config = dict(
    num_hidden_layers=13,
    experts_per_token=2,
    num_attention_heads=7,
    num_key_value_heads=1,
    vocab_size=37993,
    positions='rope',
    attn_scale=0.125,
    learning_rate=0.00755,
    lr_head=0.00951,
    decay_fraction=1.0,
    decay_shape='pow',
    max_seq_len=512,
)
Below are experts of layer 3 (counted from 0) of a mixture-of-experts language model. Rows are named router (the router's row for the expert) and show model dimensions 0-111. Each number is 500 + 50 x the weight over its row's rms, rounded and kept within 0 to 999. Numbers have three digits each.
After each expert's rows: a language model's description of what the expert responds to. This comes from a sample of Wikipedia text that the model never trained on.

# expert 14
router:468432454451471536449455580467531462625530641559429469452631547524547567543471588468457453493434483483459482612514496442516495495475453508543460481577554550470414528473553501436538410479488524444485444456496455522482536518497501479494527634426522528502466562532524471477444504538474436458565503473538568541535464418461473636569578435472
What it handles: Articles and determiners. Articles and possessives starting noun phrases, such as the, a, The, his, its, plus following adjectives like popular, numerous.

# expert 10
router:508483511491461465514457528483500510477512561596547475458621434441495557535491543439434489537452502449513554577548515464570520554472504548474480534486556529570472458484536448464530460589511541496536501477494423515601501521536406471436412516474459588483473523604580495468433480479395425466453540385592540451545404428439405570587483501479
What it handles: Table cell pipes. Pipe separators between numeric table cells, especially percentages and sports statistics such as 26% | 16%, plus the digits inside those cells.

# expert 0
router:492470416488466485491483495431478494561554568540437483491545399605476539563476474436442506404497559446456547527521473449565537543462577498500467435582523530441544519486542417537533449521487539501471446488483468448559541475421409497523433539472521502457462484539564526487446435523522530481505503457511509432544450456443420451536528472460
What it handles: Verbs after subjects. Modals, adverbs and infinitive "to" following a subject or verb, such as would, also, not, later, turns out to.

# expert 23
router:462463422468457488442517545464536464530546565581459484454557481543562595481465537464479480527464573434465571535559438442515524574470517467566465463484538491471451465469566389439568447534474536505537580487450440453579529576416419476524429534444458535515457494554571456469460442547467473438464498490565543435541500450474403534558533465429
What it handles: Common noun beginnings. Starts of lowercase content words and unit abbreviations after articles or and, e.g. bapt-, quant-, teacher, mm, sq, ft.

# expert 22
router:497442419510466504492502525434471445555506559467470480418514507561536506508412553491489459578408484452458574500523498515494531550506488466577505453510491480454491416376499501503533491577431580481531520401470405497535507541483455491565494656439473449536471522626552475413526361527452513425397478503530551477538448443505439459565556418477
What it handles: Common nouns after determiners. Head nouns following the, a or a possessive, such as film, season, location, decision, hand.

# expert 19
router:523501507513480531456514539494462506527518525467447439508507514530565524412442568382483536524490586509388585564502454496536538578441568492516496529558530515487479524467628508510492472492476522517508535490487433442577560535393469447581380573456475563429483429569563512496453446530501386462527505519435527490518514512499466510497486470481
What it handles: Opening parenthesis, initials. Opening parentheses before explanations or dates, and single capital letters beginning names or words, e.g. H, B, K.

# expert 6
router:473502428448489553464507537442520468591515548499477576378510504586600532475445522446425447544519641486414517536479438449494482500499532456569520494487557500447512371475538396463586475483459538474477468465382413466540619477498535428561437555465399478540506521547513470469475448474493466501438465494526624500536421507516451514495486475443
What it handles: Spaces before values. Bare space tokens before a number or value after an infobox colon or table pipe, such as Games: 154; also dashes, $, degree signs.

# expert 9
router:408485455450478515446525540366519465550493556607447485490565478571559575529495544475457532529443555432481535567541455466469544586441505416515482463536508473488456457512568403476494433518511491596527584465445441467578560472385405520490452551462513557555444531538567504491489436591498476435454505443598548457555487437490407520545500481434
What it handles: Table line endings. Pipe-plus-newline ending table rows, table separator lines like |---|---|, and newlines after parentheses, quotes, semicolons or coordinates.

# expert 21
router:414377503449512482393477555527572533481489517522506506452603464547511581475448610408456439486407522487485463485506521414564558514468538473482485530484527482451481550503487482490533465549394476553561556433463514450485523507493426436468465559409493488504484435599540549496488414523423475413496492448559528509568500520470484544573518452387
What it handles: Word-final pieces. Lowercase endings and middle pieces of foreign or rare names and words, such as -os, -er, -is, -on, -ady.

# expert 8
router:437453452456460476430495569417509457537528558583449460462556465544568572545452571466442503491464566431453567541548440450522547569437496471569482485534566510507484439478548403452540450546485520569510608501440439437601555544425450491543436533445493538543453475557552471447463427562460456457471516480568560439546486434463405508536526458443
What it handles: Foreign-name syllables. Inner and final syllables of non-English personal and place names, such as Oluse-gun, Kuşadas-ı, Nahari-ya, Gaayara-am.

# expert 18
router:439418386475445393467448493475455466513520556636508459409571484516481522494441540524439507613444585442433518560542461470480498585515491540507457564508488519450468529408539425481560449522454540620489654368491403581490540585435470495528466515423472465540476481515515508498484421527473499519510502489613626422495569474493478460556510442473
What it handles: Proper-name institution words. Capitalized words inside multiword names of institutions and places, such as States, University, Republic, National Register, plus === heading marks.

# expert 4
router:458446437441456515436504551443547478551526563574451466444564444529563559501458549470458498524437557444463571556548443429519529569455545462549460470497561526493489474455568387433553459561492532559513594498445431442603563527432437488566429553445489535538455502563565467445471446551456463458457493465527563431574514453458422515548536458432
What it handles: Directions, dates, table numbers. Compass words after "to the", such as south, north, west, plus day numbers in dates and small numbers in table cells.

# expert 11
router:451492429459453538420466573531557389554530539539354527507542468519598619461400566475466544493454532410514514527576466535569488500480434490528499541576576498416471397515531422488540501508491535573490475460483476542564586554484492480524494501474508594497501528494513450473483476478418427496515480463542549422550502376430471544529515493458
What it handles: Sentence-ending periods. Full stops ending sentences or abbreviations, including ")." and ".", plus decimal points in numbers and a few prepositions.

# expert 16
router:504389468485421391463479538528501518568522499533481506472440506583436533534441489498502502503468540474457601560611493404512524580492540524598497483509520536482532524465539530506464455495435543528495580521460390445645559555449590553456477522500480469523432496505569508479519499516491487468494519514463560515602571511418464456498561468461
What it handles: List bullets, field labels. Line-initial hyphen bullets and label colons in infobox-style lists, such as "- Genus:", "- In office", "- Sport:".

# expert 13
router:458399522508403456499452525494518526498505567571471441504476431523526470479462540472464458496444571482472475591493424421491633508460484437511426426450475469531470524503583411469589448558490537436573529485438467436521555514480475502534432547473445489485480500487582480466481436508510503414442507562492550442530524494488475442507458464506
What it handles: Name-initial pieces. Capitalized first pieces of proper names and place words, e.g. New, South, U(.S.), and syllables of Korean names like Seung, Kyung.

# expert 3
router:492442453450474529422517542452516472537586562571472459390528450515549559541496555419464544513487515472458527537506439500450543585437419480550486484577501615406527417523485490499522449503488502458529518507444470457612475486522451452497472572431478458502451528542525465488481438605459523457527498428590539483489513515556420514517536494458
What it handles: Subject pronouns. Pronouns starting a clause, usually before was/is/had, such as He, it, she, they, him; also sports and game-report contexts.

# expert 5
router:529461457405474517442517541476453482513498551566396418405566535454570528486472529463514551519469569481496545533628450487538511562518477510506507503490547518457514445481537541425578452554406515487433523531456489436558569535428421463524439497511437599491445419560622525482454535525447417489452491492558525485530552525461449603656553425444
What it handles: Clause-joining punctuation. Commas, and, or, but, which, while, who and closing parentheses that link or separate phrases mid-sentence.

# expert 12
router:450414427470455497447514560426510457553533572576444472445553460526561571510457562462448499520449580435460573551550427450507545585468529447561469457526533530504456448485555395436566460554487511562518583469434422433598556521433436480545437557446488552524469482560565470468459443539461484437439495479543557444557479445470414510528527465428
What it handles: Years and decades. Digit pieces completing years and decades such as 19-63 and 1950-s, plus other numbers and some common nouns like year, census.

# expert 2
router:446447437434430548504576547449573433532480520532474426434591467405580552458486506480425536507425593441433604494539492502496488579497506426530480479525523506509509480458589428451552462571468519516522608537440430452570560477486491533612417533463495586584477422541554476487487456509461457474496487494535578449574504487491433568554541481431
What it handles: Word-ending pieces, infobox labels. Final pieces of words and surnames, such as -ing, -son, -ling, plus infobox field labels and colons like Website:, Transmitter.

# expert 1
router:445432458420393529464444552381498491475559568618382423518536514520589509537473482536514445541435552424459625493552473500560540570536423476554498460555483514492480429518539438439561456522567481525538505459473471438507547590479481456498465487459542521442488477459565489452463407482446509469472465516545514466544492517497381555531486525424
What it handles: Table row starts, names. Pipe characters opening table rows or header lines, plus month names and given names, e.g. | Source, May, Henrik.

# expert 20
router:432544462473451538458461573455561469599561548529434486441535439446459545586452546458498554459509518450465519549548468397513511552512546475605403544497527664525445544496579413519538459526491513514495568526468488441638575550494434515589460552474406509475459539577538464403465479582458443432432425504515528446530526458489416422462548477465
What it handles: Line breaks, heading ends. Newlines, paragraph breaks and closing == of section headings, such as Production ==, plus "that" and opening quotation marks.

# expert 15
router:489407445423422538513459522451579488585471565492443492524607490536597612466461548523520506479472521427489515500609470467478585597411460472535501445537549544485540498506512479496533482556444576421411557496415493499530553507558463467508427551476478621566438521528540543460439459545485486395382411509616546426525442445381506488588500463462
What it handles: Main verbs, copulas. Finite verbs and auxiliaries after a subject, such as is, was, had, been, represented, operates, plus of, in, with.

# expert 17
router:465486564416371468506453536474554496594541522543479400429564461467487540546426543552414443575476495379449562540543458490462524502538466537541442404461590457538502472494551441540576481581455523505506510461420421467532520504541521480545468585475469511523503544507538399454500505592514574441386462427580543448515508527475389527514493481464
What it handles: Prepositions and particles. Prepositions and verb particles after verbs, such as in, on, by, after, up, off, and sentence-initial In/On.

# expert 7
router:443423487454473473446485508524529510609473549479480503417529472539546546572483588413449473495421588433485521565575452536541546520406497513571494520460570473510455507460570389452514463535507507484547557460491431423615536433445495502561451589518472529497473458501541502432515481574505425466459484367517539469524554474507420532536574440438
What it handles: Year and number digits. Number tokens, especially the leading 19/20 of years and digits in dates, statistics and measurements, e.g. 1987, 2009, 14.8.